Weights of a small mixture-of-experts language model, trained from scratch on English Wikipedia.
Size: 9 layers, width 256, vocabulary 16282.
Experts: 128 experts in each of 7 layers, 32 SwiGLU neurons an expert, 8 picks a token, a sigmoid router.
Training: a variant of SOAP for the experts, 4371 steps.
Below are experts of layer 6 (counted from 0) of a mixture-of-experts language model. Rows are named router (the router's row for the expert), gate (a neuron's input weights, with its number), up (a neuron's input weights, with its number) and show model dimensions 0-127. Each number is 500 + 40 x the weight over its row's rms, rounded and kept within 0 to 999. Numbers have three digits each.
Before each expert's rows: a language model's description of what the expert responds to. This comes from a sample of Wikipedia text that the model never trained on.

# expert 59
Table pipe separators. Pipe characters separating cells in wiki tables, especially starting header rows, plus colons after infobox labels such as Coordinates:, Length:.
router:507500508535529459507591548473497517568455475466487445512501478410447533508552475551473468417527538529495459530532518507478488531507508462544472485496501491462517480553494509463432469509552522484541449493563555577566488410453518516463479551510519494441524560486526478517520482546451566475514488456477482449547509537532553500447500545521463522479487539606460547473484490502578451518550
gate0:538429500550513533467455540524466474539559459443439437555457516475423451511453508508513422514527394460470502542476518514447459446512499545433544556494470551493519519498445474465480505558516478469469437561482504469453472584488484469458441462514480515517526481476560443448513482562529455524441484535547533478486454482508458457505468433463415495529508441533434473476500493531486524529541
up0:467423502537485463491487494517494485521487541503466406583532564476499422485455532506479484449561427555519423442494546529532453510535489560459568581462446508528543492478473432516528488479489483547531433524433553513580449488537481527431486454515527479520507491519527547462437542553446465574467527560528520507531548470516483432519498426471499496531477569460494461531460479530501482603538
gate1:498512521545549499456510531518427469548495521529457475504517543518465629501486524494536465510480514498528538426514500493412572444526463525545504530501506480514508552473526471470564484548547506532476484471570440403489492471412474470554484522545490450566519423548492399506509556551463437470504500495519464549505543518612572484459495508593504514467531437549477555532504515484497491561532
up1:528508568573547547460576484622495527407511519526534471518493492446502502481419514484509473523529466514492534519509495505477535497495465511556538481532477549448512457506499539541498521489521526457457528531465442536484501467518499541502487476469486498507535527553492503571565499549530508473461575497504579519517499490494587487534509503442526388560507501418423453530567427440487486521476
gate2:480491521499540592544483541538540514465463454498498525484500540433536471555506563547522451426496550457502525484519469486554447495372467453542461532553454475539534489547515526536425449512512522507476491499485495463454563449485449537507457524473518443550531496552529507516529476413561570548449529479515510502547513488498469471467574606531487491521554519558504473497522505574468595555538
up2:460513437567488553612472590556482457457482470438475502494517489445540461489469482507498413482451516496488496465531567469486415555482464429497445515479486475557516498535516456582410462498486508488531524500505454497491458489532519551443472551447517465549598472551534473530508553469534594543460527501526492481554522515490503504453567555595516485545484536578524493468440510559451561484464
gate3:536476463522486556510427458470531467491357500554506448526502515566519518598482529537507490470481443472502511554446576466553551466469526475528392436548458502452471595448479563438539442417455456500511408483529489524435461501480489576514502492459404488519523494480539413507505464558468547527419447478482444512490468502525487511455559491512489507507470473527529491550558499526533504505520
up3:557507578558405524544495504542456437549423510535535472501508476529541545512539481495556425488513475457436525544530508469516452518453573527548462479471429479441481530546558515454507514458490492553505540457568533490464495445438513478551520436477453508441581542475417424527459528542507513489538440552460474509496480547460496510493543452522505443544479538529579473521529528582550460443570
gate4:490483424546531477498536489503542493492580551505488432472518564459496501474483523432448545518491599434491569535511558502457545523522554505623472516544508529458514533520500509448483491536518448500509462500503540567470432491511477454517547467507506523525466503467540526443514502593484562461421507434499544533504522486532512458420507522505549468489527523470462512515504490451479457512528
up4:462517491484501442541450528556505488490492557524477442503492478470489505456506398501397507515518539498534447491520479487490461523492536518612485560500438524456481528514543534406500487492584512431582517561548540542541537421512486523525494450533522470493451542476486546482526517557431507490464535499483565502443527545493492468523501536466490525447458463485424481514472478551519523519535
gate5:484451429473487507493542547478514491523529438397545521473564488469485494485569469523450493491581431461496524500589447531562470571548478413520493487458456512523511599510457481475469453540558478530470451519476615513501426516541554466452470481410552526512440551524547509551494497548533505449517551503414439499493525553535498496506496496473541498508510497564582493505427541493521494543519
up5:446482590508494515522491529542514581490541534599477519433551463463484464473504483501550467490429490500500445476455502508448510455507504496473484503551518464537462427473570458583506553491497539505459507521436406509472594476461540476493499481524454577511596525489440477470502487494527523493499548485576557504489472482438562527473562525564460582458518498499392514487527447533398478453549
gate6:489461463605540581471512505531497489561523505470500540522462462527480535461472487573490495479569531513559415449496384497499511519498535461496575506502450504554462499489496461503534515447543515563551442502521449532436527503424497524512480543530533462522490500488516469443545452513480484496524501442506561552536455554567506440446525488612552467508531488521465480543531497572483512502464
up6:468488483575484541549512467492452489479525580561546532462464495456477577446491438520458562481521494523530417471478482467450562538511567510511528501465455443492462528451444493474606491466534564461563521551467463501415523477500529532487534520457507474517530476455467516450565478517499474490429493476513483477459471504511489432514454519581527464494487503525452467486558469541546483510453
gate7:470482401450462542428567570504467528448488552422569473494491502406515505441578487542577500510490469533480513515481514562515456541515557559487555465459501486513453483538475449518512559571513570463494489483519513505421539469494549459494538508498473532540518526468539491417509535464517480557504535501456558511465544489508592529574490584456565488505532526492494534519447457458562464524474
up7:414502430530516579481486454533447531487418528503469553485543502540466497538434444461510444528450505516492531476498498493527466549413563521509484440470522514594462499538561413456563566486482559545527534451514496434448499536527539467460504462440542500472550501454456501517579405534478619490470532484512492474530513474460525476518431509474494494487489503493482584468539527456496490427544
gate8:511494463533577536545463601456464502481512477396464473531461497523502476494487452485467502424495463525475547524479530489463513535556535427497523493461429452460466457468468466469507485536474477492529472483505538591499443543452527510457534563530485549515521494532520483466491467543451475505503499464500587399462517560503523504370585485494515486528490507550429458506504563494507540507443
up8:539563484487551543557487611562412496478604500453465490484518489540530481476489498438510514482470606492517509479466578481448521501490519519505536453492508479450466478444479480441555578509441534515545465522507536557514488508449508474514530473504447545481523496465506479468485525524446533432439512503482544457459433466532481517355475555527473486461497487526503441563511543519468532442447
gate9:500530523575567534482498493540540544550515545514442513474547514497478506505504531449480538454546541508533518493445504492575353540565479442566548449531490488483491585540469522518493535524518424441454485530524483448466488581513522487517472497460526596500470533476505494493490450528509593527483559540450519543534520426567492446473464460533488520556515510550531432539531541484552443501496
up9:517440501570513534496509567486513450452531438446531426517488553492510520512480547520528560473513528572492510529516480569471512541498524609431544585405528454512568468494529458508518470489538501554480474505475539524510477527484443500477527407525495530478559528564520547551499505494544397410518470479529478552504462502530491479452581481509583525485471471496461568459472502487502575504556
gate10:547482448456460465581590453426491487506507475478562496504493539471567478444467507529532456564513493511453484486489491465514497424551498465549588593455506421462490505513536509521509498476489511461466583485500521553504419494531468561500532474440448550501433505478481550540556499601460476543533551447544506469582504522538450479517531516484489512569488492548501497494517532461469460472587
up10:534553537488507497500547500501518507478492533476567523469448542522528447476486494483499452584506497507568508493472471488503482412463503471583535541464554409484488555504602433535495510493480540502443505467509560538553496456485497573476550486542569483502533473508464569490560504541537562541571489484523441559513556543495467494463497506457493493534473537541435507470477587458537469525583
gate11:513519411503513520520413550560446502536555526517525506476481497511469488475488443548520546498550545514515478515543449462437536526452449438534441472470538512527486522520488539461419496530476491497569389421494483549528540523484498579441475480558473479473476400383491479580490475479522501488491508427484531521474494535481530536443468448483488497439449482610492513554420609529511466458523
up11:548528611444411474507527532503471497512427457490545516510539483530505444519489529455492484475452483494524447457499542514497501493455473543462508532514450391518519423461423455501483494530510500500464523554501492454526481514501432473493595476502490547459469552572539443480493526514476480538566509621519449515487513501448519464528501466536476576427535541414542482475555500467487613551546
gate12:518510464489478533488492517568497477490469450520582566482445574492397526476473576473551429547539486506440477560536494506471431484428559499491502512482547515498468450488460502510530463586498473564514513468448512492425477452525446533551485468480467502477505473474517391565462498507476489516418460561491428582533545490451487508465471506487599492436520570479478520469544496432516515456520
up12:538505550452525523521487499560532457467540502558482505530508563574546466480469542436491490485476551484520551392549490476497515562437486496500529490496511461490548539495511579493544494461478442465506550576518501506483503505475410538528437527492392534543433442537533469569483509549543568491524487578549473530495508441545528567536487534491448530515470542545479513451501483478467476429440
gate13:470516465479496547407510443542496541473458518483552543548482480524488528534499546546525515444464537521535473502491538472476455524493577541547457489507551516552577452494547542492569418519462561502515531421496603491481551480532496568532568487558491536524462497512460544574559479475517504468518515493526496492505504463411620485510435502574556538448464493489552513462486512445495460508482
up13:477570484490495440462514457473442478560473496564535529511527483494545515504491456504442494517461467495540503563522496477424447518463504484504489545476534409523584444510532479494523503459506560568500475491434601467553495513534558526500562544477494587494533536507498569464549528482486431462499547560507462510481512573449456446557461465596485519481470519467499448441425537537521493459474
gate14:452502504439516547556525498512511484471478489557532536498466438442469551596461497520517474466441472482452511464482512480573582525439560537495443489458449511490608484492575473572549494497527505550446500502550460525479493532493575523519448511491444498521549461556448504507492452540513534449529480546548480483448475520518517516490529487487421568549492479591492512541525527525510532482405
up14:516536518481509521622464464451499530539572528495493545519487536536452470540510506444491491533518563438482505453499486458464546590503511542479503471512507517559486506513502504612460493529509494544478485503499515505455521512587497530444465455493581507549596454428530477512549485440522499472506499558513472476523506556530477612483505485503520476484518544421472482591579504523504556501500
gate15:543494484477470467479509535589486523557528472546510566481520568452536564498456575552529481569624504480457525508549468531496498480487527559490535527442528454449461416506495438493543444463451420519546562495519468478464503442469549473498501473509489455466520585440481423521487570552489509447543511492505476573593446502477529492457550507499458506519465535527545523573448570503561520449515
up15:511616554539452507486498562564462519507545504548486478472479534441537495475494432538545448454512460510556523441513533506504408458537471501522534527458470549444497520547504482554448511436526520552465493444555525507478574584470493415481475570503547496498509474542541493459513533447537583589438537478475531518447498451511477512481459594510493512476555431501453443498510522552495458499499
gate16:474469419558508508520506548562571448490451507492546505520593502591487521528540533475514434506476531524502438420477523541484487531430538503508424493492539526538511491479530482550522499580471492450504548472471487475517482431455485488434484463496446495564472497496567482477503505474543494451448432527530481465549525560478514470473509541609495533449477528521512496482437440513474481504463
up16:495582486505487554607509454544486580560509486486469535465480493467561571529490526517509503562497540526481563521423485401487572497472526431473531470444493527541568564545439500512492578580470591528473532516532499476522529564522473565523501538513458545478590438496390513484488452498501502445497504484479542483500483544486484541546516457503432491537531472508536544528571538501435461429456

# expert 32
Roles and offices. Job, title and office nouns and their endings in biographies, e.g. senator, member, President, Minister, journalist, director.
router:507482488566459547459509499487466556547476415445509471504561462465482469501530519563551555446445523524477410457500401522484520458482536483489536489548447516445497528513522520529493488474545528540469471467541533535582497502439482540514467592543498496440521545588472455534554495588476499469495438512488485502553540453504520466481537527555570567497525605504547527538494435501523493497536
gate0:489507497509449456544474491467494497522488461450519496486459531559453489547510581484486488446461541540526394518424530454450530513515494480479506518463516428474501439466504462465496531468497431559505529499575534557479463575514433507509479527520464539522465479497531456458553496454438541509503501526493500521565476451472477517463502533471518517451500519563455490531537516481468445552497
up0:482487455506455451478465526462539507493452570515498488554512531469450501483477415435528565504503507514533443485506438569536456499480562509568537488581468533479486505570514503493486447492472525500502512470520546440525589455492501473477601515467470511414524571457455589537602475460533501565517431512486448515516543539524534490485544503517489472501453488464522512529464494590526452548524
gate1:498539474473468525458469586528533466513453509433513493467586506463483443496491529596562541507469540496530498410544493462483508471521480536458432543515554529488453507508496528528509452510492415537530568476581463541610508550501541492503523516479524473519529475486502442517488540457474452468461535501495486374551570466568494493454497557536473537500533471509464534502446519446496467525524
up1:503497409480467474585432543545507548531477508529539525499497522534493530477524533469445546510492457563496517547465534521386508468492501486450502450513407474437462508473481474460534544515450493502465422577496442540494516471492484495455534495481432506578502516584469501473532498460556507542490474552473490511571523525510462466498481461549472411455513473447439557489538432524571491471523
gate2:507448516567507454434517493536455494509437528473490573403498493486498500474435457552487541504437512561504469464495486447519564453492514540494448480461492487480493516406497484462485499548491485544484499475479508516492457532581527497450505493537527506434511555523457472532488461416481416493451449534506558495522421400531485533520446491521517533510539456507585565488479551480510496523536
up2:454466506505538503577500482520537520581480540428475518495538518552568487495430504474435525585527649425466481445491575497571432464495404493504457506504511484491530465510500446572510503528539467437467503527505500534506514523522530488531499492483535486550531427524511481536462514536480459530485522468511544581512440565445450477513566465504448553451504509467443569491576598479523555466563
gate3:473517436587512525513461510502506524520460499485558505493578519501459479564471466503464492463519496574596503490464549432465587487505451512560433490507460539473492485450522458435473546456459476524630480490471486605515502470530494473486519458468485588483485520477514409501550541511533525506536574486572493569487488496504503476517530505536537561493525539514458451460493548516508497512506
up3:519527510535487560480507511488526476477487506559535438546538435429513551437524444467538492559472578506483466548534446622505541462502579485475547482448541523534441515525530497565506480554472491566418480535527523442533474454480480542503515504575554458485565544610486461544496461451480512528493402487484551499553578461473453481485492441509452486452487534487532537488566488437484517468595
gate4:566527474471514509425478556464518469544443520530558547462469532494531475512503510478450464520436507413452538494499470537435457455447474464490599543542456480514516496452525541514495493461553440551554421546525468516579535512530535510478501532430531433568513520544530474444547533497566439513498424447562513472435548524492442465482546515483514559572473538597519525519538535583477424499474
up4:618484492477449513461477506530500498479557441474591534514551504473521517499469456463527467596478460462448462502503509546500516480513529441498469493522493450456515423526593476441525490445488470535586465483495523478505544435515483537484467510511473519553526512503520486506489523518479465514453465499439483455570462439483475502484475526510544448511532570562415413491504526500490473537507
gate5:494515511480503530528456533502509455537484451513568442561481531511401449485529507467481560546462487494469427445442569526528435446475488543505478557485527507445504551471525493482586449508561473558546465435494425560563579543477479464500462542480567493460505497541506466480439544577415488516466501531429463471469475443518515494515520452480528474498483526517416527475510528496502472521525
up5:488444478488518445465490558481498467509438481493547404528548500499470506506464523463514497472476443447465544460551481515429483528504478476539462473481439514496532550491444510545512582488523415468526487442483519489524493444479429494518443510422600488522538514518535444564554468517472502597514534533478501503505521466531525487527530483506546473538463508457419487502577516485562428518529
gate6:419455526480470497473523493472404483547522494463563526482489536490493472526437462502523470576493464593553442499591531546469468495439470460459470538534479392506512446514519586514542508435535493470512517474548513540555466474519497395553465442503511495478480624469497499531558529468468529517513495476502437455458626443488440468420510556490479498455528496510506506486496484457450559499383
up6:515451496512494437567430476475432470547529516516467601440509495441495503507433480509494455512446425505488525476533449536596537492499521477481486522530521472480489473501454528469521514496560479514523580505553572522527453527484566446455502481555517524583515532462492501555528517443467531497484522472487508459507572522520461555523440468510497383453491467507496537516576456454468486483457
gate7:463441464452507528486455500502513492473548443448596453428551594497514474594516466528481510458460472504449478506551495527565527506502512513443466485462561448522522533461490521559498526499489510446462542481505463572560523498438522511561364459564540529472474482479467424521525520538567487471516494460445481462534553465498596537517486509528509549516552556509524433554554510452475440502492
up7:498465572441521520460513519500446499485453534497451543469489554479507500499461478575481437502463531566502450538584536567507516510586460516522544465540497536467511495534564495518421506529499523489543488555467494515470435469520499457524556513457424498500506436472526459476512510549531453534514493519499530487493464514458524518489512495502501581450573495503492546516482478575457500510491
gate8:495501481484514492536511472525526523557524460474558485483463473492501527529529450559421468473444484539476426446507434551500479487552524491506499542528567460580514480456471496477518541532486492526449478528605465466566500463406486532529509492614495592441499576584571436516541449471475491400444485572448548488552594455508495489460532490512596482523517540524521540526564468481424491537523
up8:556516476478488518467532511459526572439462566533510474507528510512495500526496513478510462604543458542491520535449552440464513523443470489524530469515532502541561502483512497477532495452525487513548529513534520515421435563515480406473506485499525481545476432476456463503490478433475518586498410556587457581509477522498517544557482532432496478493472534497500451452462519493469498490491
gate9:446500395495518440474448540499514455523496531547535442563524478534506468491530539470476517479518437470501432482448535506500533510530489570493543514532479578481521420504516543514502474544517500544445503505498504552517539583531532533456469475552462482559476485552403552497514413486473468505546491452487493518519559535562535516493481499579599570490410567544407550518479572549519470523543
up9:520530513512542502447450560469443429534498461536516493523503453559453497511462468521461522496566504518514507501428470485467476520528476535495504524511447526467442473488568506553579502551562477564445513517503515521535527555492450442578439451438597491429455510554533610517568476485462502444530510520502491505475451457577488480488494497523571525503450481512479500490499592505507454509560
gate10:469504509498475488396470569478401474528505413465521512558464453455538493497458535500535477522514502498519462524528467458473438524463551463582485546530434487495500500517541435476503535482485482541472461508518451570473551488522452496525528508537520456467478535558504448506542491526441472446484439531481526551460510570451526474454483514533524501499450490588485557468522461527484487599574
up10:531515533546532498516520494511560541524483530447520552532425503529498476554497468456525522502474435531487487492496478489464440575491477529476453564527524504553442528454493608475499444411477488515483462519537472529448548523456473474511511464519515616515515512489512526561486489504506510498529451542552389481485527482567447534455471479476461472547505562498580490531517503499484527500540
gate11:462486437437456506453536528565536462408537550439499557457500455529526555459491495499609505477507477542518476559476538452563534473514465490461468518503513541468485462573523479478492530553524489526475500450541490625542519516514501507469476513508571487536467482486540507499552528484472536525453528546447430506479505461425512502472439469431530501535505582523478581441485497531493474509518
up11:533520466523525472474463467503500475579502560504423429548486463492455504521467505557518479463539497452475498497396454520600536514500559530486481542525564447510487499541445537517480496476488523518510502469488521506505463487463515521485457486518425460508534452510505607568457551488541557427433489540486473491488528476491520520532540401551490456522495523527557494527488503496544432569432
gate12:498515428533509532458441531452519479522399418482614551441508507460511555494494521525449474449483504500504422527472481514525537446478466478503485580519548553478445508489559568503477492474490452500515546511499530477509421443473457550508592604478496552519569499460518486454526570560460502543526510456438516527452544494523468549500512474464497490464563515540502558510551458498516511455508
up12:482487571479477463602509493509505543463574503538493468486446502484510494498510557485518503525514526396489585486575523503539481513488534505488473501487482444483549566452465481550474463563467533488470507461512456567528421483449505534501459475426476444442553452539454529494459490446542485439453550504473497455550423485517558491482517522470528427514463507505608530453496478492520574529489
gate13:529475461525602498440471471501506473549531503528459570543506421503452503505415540541516527492511539492490438464528406545558501513515629470443444478446434492445561461534551459480524527550564456585517513521484503499577466518500484528443450516463570475488551567445445465496505497500487468486518546514504538517456547445534494487536491469487545576516483498511570565432507463463495445572500
up13:532489469486453472533496489522489541426537536450538487554496513498558548547505573457405425539427513478557404521525512458514516568501526468496427475477458496491535468499502477475541491537494521500473472499464530470451505495569501514514398468508505541529535493495503516487430535532460470468500476427509532537516462494517508518453434452452535496539435556515449511503446478525502491492434
gate14:508507538417407483501543474450504494550531418457486479563387466501533474480555529495531435453491515562504518545491483533421467487571509572479524513613578491500562547470451500540569474539553477538513558489520488506470479562481451493494519496498503487540505470524493520437459517476457497462478540521508536528476482503492593500459512453470547558517506446504524524479502441524578481453513
up14:486427436416508415548458489510522511429472588546408519456535537533515525515489472558514568510457542548440460494498561552551563496531453444471500474475501554449550530482426478529454451528457536472478509483442484434573428486484541525540484448484497476471528487501531397453473533507512513555571458484499517519542471489521468488474404519443519536479520537479422504511461523535555517520452
gate15:453464470476446465507428442419479543484636431490529536513478563491522469523530575533481508480541498535494462488540490555537523409558512525499468496496533483468569526476534513490497494577499467537526540439530465567504511473516601558456550562512466525465530465490507544502509485501436504451508488465433526477537503529411544516454484442515549514490555473507444579540527496525465477557496
up15:505529542434437438503448468476497496472541407521520405510528494452535502561499521524435479486529543518453477503515468545548528487457506506495552445486540432491545503463526459496480480478563481537452462487576452529498454439449518530556542515497510562518520521558470490536541482532496445459471500509416512496565556502492465441448564486501617512498559558503529513509522429468468522480486
gate16:514516353539512575507516498456540526550439565473541504531491482513518398530529507555406524561576490514481458548489457504553553479460411504507533459580456515539471500539558555492542465527497468463561489475496425557514498501502472547484518531579519507476490471536495446502528543526480500548479478466507486532489550416498538500495489566518473553571522534436513516529548505491514470520564
up16:486490540506486531484498482549532568492546423462482444410530501572524543465448506523526507529433509483457511405494478450502539515508549418556490542539535502498535527428449506500492556480500475506506516461456504517481478465480531519517517515549477445541511513507499542551517452502472462511453508448506492486501395482486471454465459481461483374495510476453558409460524509485453536478465

# expert 57
Pipes starting table rows. Pipe characters, mainly ones opening a new table row after a line break, plus infobox field colons like Height:, Length:.
router:479479579524494482538608493523500558559429459427425517511524478401427527470554503516497490430503518477500482512538500526466520516555513454463459482499474475504547401540504473453453472480508511475451478525575586506551469461490495493450470580516526498409523568497534475505477502518444569470535502515499483480556464505540622461468487563528490497464494519586503562464490485504535490520539
gate0:520561471534494493502500474546499470505486523502500511545530496617539485507474524536500479517546452486474501446542508536480478586436562490498563536523449520525512422489494519498516420497516487442510430455453508501585446551483437442505524492490467517546463432444554442507518492563456546477513488533421467526507468447407542483556505505455504455465478546484537499491445490532484491513443
up0:551462481499463524489603539512476548515509447548487582455507525444490506499420498520453493569410515511495532505485499497497485481562468507571443485455515511557519548542544503501527515515521484573537616532508487482432557552517506577498513505452486443499547529487463498454489547464522498494488533510518517469578522518503510496464452544511520495515533483503482547504529505397571519448544
gate1:530507485516532554534502442436423521461499549498505539519515497488504477487462573513475554508511479468509499502493558484393428515523518528516484539520527520446497449493461525549503519517439533540591503563479481504537403471485486508469535521547509511492528495489445525469534533486413502502508483529545472452499492460522531468534521533595585459577518466434519577565474507405593465571509
up1:479467484517541478512542468435408513463514473445490469500511429492527607515461508480532520497536520495578482510531506522530511525580473457509433608491465566451606413488500490527487572455552543523503523522503466473495522482504529510515533540520526486483395494532518583445477402546477456507485484435528511510448528519600523473509547561534534458510486474469445493519516461550529558460471
gate2:516548443477491522497498486444455527489489465499424499488472469541511494469459540497479502521482492486476460525465473522431561471535532430421522427493439535471499523547519488470459541558480509512574456510528536525503441502514560565490452565536510536400535505494475432495517566503477545462483469472503591472435523524526470434457461544472530458488522492447553474498526472528438527479514
up2:482505517514485459501554580574507477493539547528538534471587522406466504492518425529565492491449523464543517465530479514521467543457517544582474559494517484534557516484508459533519483408513494509491498503472462539531582509477444503528527464454482446598431502553473531509452487422524441537457549533552432490612518536515561506502495489579483510488447501546461525486474526505553455491514
gate3:442497495438520511544474547556509515538489482465526483456595477498476464491428492466478470492518487484510417390512511461472493514524572464464525476460537491494462481456448531625482562549443482532458566541493476497531486513454583517491484489517505535508599467485590497536482542568560466450438538547552497480459442462484584511416465513465539442493502584501469464555479505568463516523467
up3:463467443426546514524477507521541526570493487447503477492575458479516485527429518475442463453489461495501410458503542428493498502536540483499491483423556529493483467452437498592472565565517464525492517502529478530518485526459581521553477503506528546527577413506580483525478546578534510466424538558523568526483423491442578501411512505462557441529518578510491477574481489574513560543497
gate4:540488530489536519507513549482503452447486495431489557516520504545492530449485506467548521492478569546600575495504538545455491469489458479496425455527503508595509521436473523411491585504526473482510483494497492449465421551457435530474523508546542500513545492531520542496505601506518468475514441485445496510527577515503577529468506564481454440396545516461536510515529433383503527492508
up4:505494528520584540521526520572502529478572509421478474506470510613495497450423521507510519485470488530570535454510500474479559478552440505470495489491516498541525470473437552475443539503540514479479544531452503455541464525482465489526587505489524507536532507504533565518474610588515477412500501530447511518515509565577545557460540489431446434441544516484467486528423504412475488547519
gate5:568497515459515459418464541411522520529452492487527399452537548406533467451441552545530511467501523503449512492492496527568541515529471450520501465537524451484532559504460526538438516470503457507446520466596437497537503483484468455508482508425459538449381518441533472448504544526473414495442517532445459534566485519557465489548556524499461530468479499511504536495447433535470470508480
up5:509409555498479465507466517468555483527482475500438507482562509372500516494480469498530509466466515549438460480466475529557543447488466485409511506578502525506553481466624477510503535474406528514486505477545470481457570517501487551473488492550496558448463557499498478485455524537497473566441491515548489552576515473502436500562567517488450549503516460484521485442473433482424519566525
gate6:523590460463474523561471570501455525496447535522490535608525493491482461490508513529468502451505513496497407459480481506509494533515530479537435497437510537551470436499456455488542517429550549488491514570509539516516527508495496432489458504542612497442468424572499478515441495523493546507488524487559476466504532459460551433487449545534559545471424471523498512522481511475497555423461
up6:528509494525475470461494424500494533502444539545450531457476488430467506404480528502464517468468466469503438510504494515501549434401499484578472533539491476475480466496492473478475510519535489505484529520467498480503500448515568497503504538598480487428516499527498515456549516572506519468452506528617501487456482447476479466473477603465575505501540481511460572493529522435532492465506
gate7:560514568572507490555519531514491530506528467502481495502537553534502521509508547443559535486549484507462539507518551529518470530441456435519516505481477461512515554543444471550533501475473465521477462492523545486493494543447485454508399477510467566475617472523512490538507470482489485455463409573511369492500395522562545423541483479561447392517500467496510563524479515507498500467559
up7:498481525552484495540465502542414519539503494503534533414533526468435506518497477557499467487461529521491582463530551555496518476518434481513468449564482559418462551464544445506498512495487436499426537470528558486515506540517524438492540490565469500460460452501498596488519478492481507578443457495526430466500514510597444522515489534516440515488527452592585462546439539449503477526519
gate8:475464466575439559499525523405538503394518485509458527475473477487526536465509506513439543511480489516509527534539485423490476548530494551499471471436471503518457543509442475507531478576529465530526526437566505464427465528469478530494483502444501497498522518477516554513490514498427484422574545494508504475448540470531504509474506485478539585501490457461461614481571532473523506482550
up8:480499516490500473529501498459527470521447398467603491533447521541490464436455463499483491504567443528528558557532483516512503560515533579483464550508498524483494454530524501490507471521530559511493579547463562499509445498486514493459483486547515463513455529456519590441525499547472497471479490518433453530518536472531513570544511466473533551477486562521369518467540562581588505467460
gate9:485493513576454466545474523537525474533475517480550523545495453508447394505531512540509500559474525511498506424509576448552480531488531539470484555584532518466503409434475542443469495568478509482458519437493465555513492542426440524469500532527554468520505529522486536582461483520584452552534557561500468505550536543477516551505449506470531552593456498498521557554539445506505395540487
up9:384467521462527486531430566487493541461420498494459400558508462440461552502511456488557515536545471566466484481489434468477568486493532506492505570518520479492538506487584448516449482503495456512478537553505528459480543534520566505465455492535527499431511558491461498555458451444407437491456479506534468578487460557487414506494538544510554441501509497448557470485491504491494481572508
gate10:491537460561472510486560519543499613440474433576434491454546418475517435509483537509465524508485440483584467481521519497513517535446493490510409492491477489457471448547468514517519448461531540494488507495478473606561490467512545475520464488504571511512515450597467477563486539495533577417536511489496580458500462513409579477526541513500515533530524543543472491554520570596510459491503
up10:522493558496535490513471490491502477455534537442531541499461526534552551470530477507502453534586517504477513491548520452444504458492529473567548573481455488504536545412591493462540485437445476530501558457532554436461551572471459560454534511495444507476545517476514583511509489494463510566509575504461429521474486454512463550409514539505511485569526551492561542402478533500478540508450
gate11:572484480544443478518469506506463447585416494504495445571564464585455518479488458493492467536567539470488540436497572463465495482496563443454500496523493493518513469535532495482552424514509552488486435464452498469520457490532479490508534488497539507508452427494514521455579506546505493475601470526472466522479532518538498556493458493499459457474432555526560522449534494627484511553514
up11:524484545574555493494452535429562459492516508526495461566539464523478539524481469444533421488435494507523468493504541490510432496486529426504516471556458567533572535515492463408510548421506526450511407436544538527529480491437494490531451512578518530501532445447586556485460529569494483459527480421526498499545498521550466494392497489426482422635510477490495447471478509550496465589482
gate12:451451519494545511445449445534520438547533458490531483482534510479501472506499536525485489498482466485543550508558473609530538476468487484463449579509520463534502489531414549454489426421521513388546440504464521552476492467489483506548500463485529527541521547503538475468503517472610490451504480510424415433511561440459498464505519504459515577491475496493494514510480501420551512485516
up12:512493544457537510474515488466518465541554517489467460511588515485445489509495547520533564454449486415564558481483541552472491491514456445464501477491519526475540508539431526507438449414439573448455416573457496494493511498565453509516501474475509541546447502527560464456464484419577492463437520521444447435475498428500508473557463515526518500491462545495502508513463538534556513609485
gate13:488469508432534526392585515521444504523448421475583542531504510534479503560540527511496523463456488546506485433513511511563444498531527500466522454469471467410485539482497504510540519520487470481470507535559489508506557471470497528510492505486487522523412521581488449415555496525503405478520452474537467517524534460462555427544580435553552556494455543511463503500491510438473442556487
up13:478529483432507473609549558510457479455488477450488601477537552542527480494587466482530555521520459544467540537574485482489504558549475453552420583441564543605427482487504530493494482423481463537512505448411513523499511569554489491414517437451547519519502490508429458565494503483472431568523592553519509466517504457502510522479515524476498459495447584557510487582493550538474524430522
gate14:508440597600520509534431494500527470509501525573503482563473536563521505441517508460498503562483486482527483506552464496417502555454472555525502503511519441511414501506519531442525465482499459487459450433493470474454528429540527525438568455495513543503542539495480512629451474487452470420504488494497460458525513495530446489432522470483376511517445492539489479501450524500559534465493
up14:487562511499532472537451506528483577537426532494501501454521456492618483583482543559518490492484468572564530471479454511526520421585511403534597518461476515494542485487502542467565567443481538516468524528557533553497508547439515457498478546501461470517482495538449464505431494505519576540467532435516530546521497472507518491560476543557516551521495475560460552443497541556428549435503
gate15:467465546475560503490514515512473489527498542526487449485552517497494491535498606404468532511589459491494482500511478452478435523490507426506444550476510573551574478605486535493517462485511504516444418490434571466491513520449574472438468426453569588498514541457495515509482510534508544458504513517460417545533468469431559493424535513539435438489498539518513496465441494575518464408490
up15:516472475520495503490505445523527512475513536394510506478494501533443510472548461485560407465466538542507498508464474541506473434485502565560559520468495512585473500429596497533462543524547506524506548484564536454512488563484454513458570534541484453472477499528491560449464519450548439524610512530541512495503533522493476506512441559502547554493507460448496479499511358398439509561495
gate16:520470412581514472485449546549449450536480477482492609491442487486597475515485489586451486482574468499512490477535513491493480545463547523451506487478489567465506544522579500421442526444544449554531476500465577553499542534499499485494567544538559477462596447529507508500546560499486506510543495494428545512504583541433534482500493491490445460459552504498531467515487496480519480483518
up16:470483548481497513531498508518565542493513547537533489519485511527463532432536496416581565488473523468509468462475483489511514460586426467547508502510520424471451428519416470557541451565475501465529507523521448482474450471524491459484412503455490487553441538465521500517451467507498451501469518509577458498512441466464514536464461470536549566501453510492465547510517566559438478512533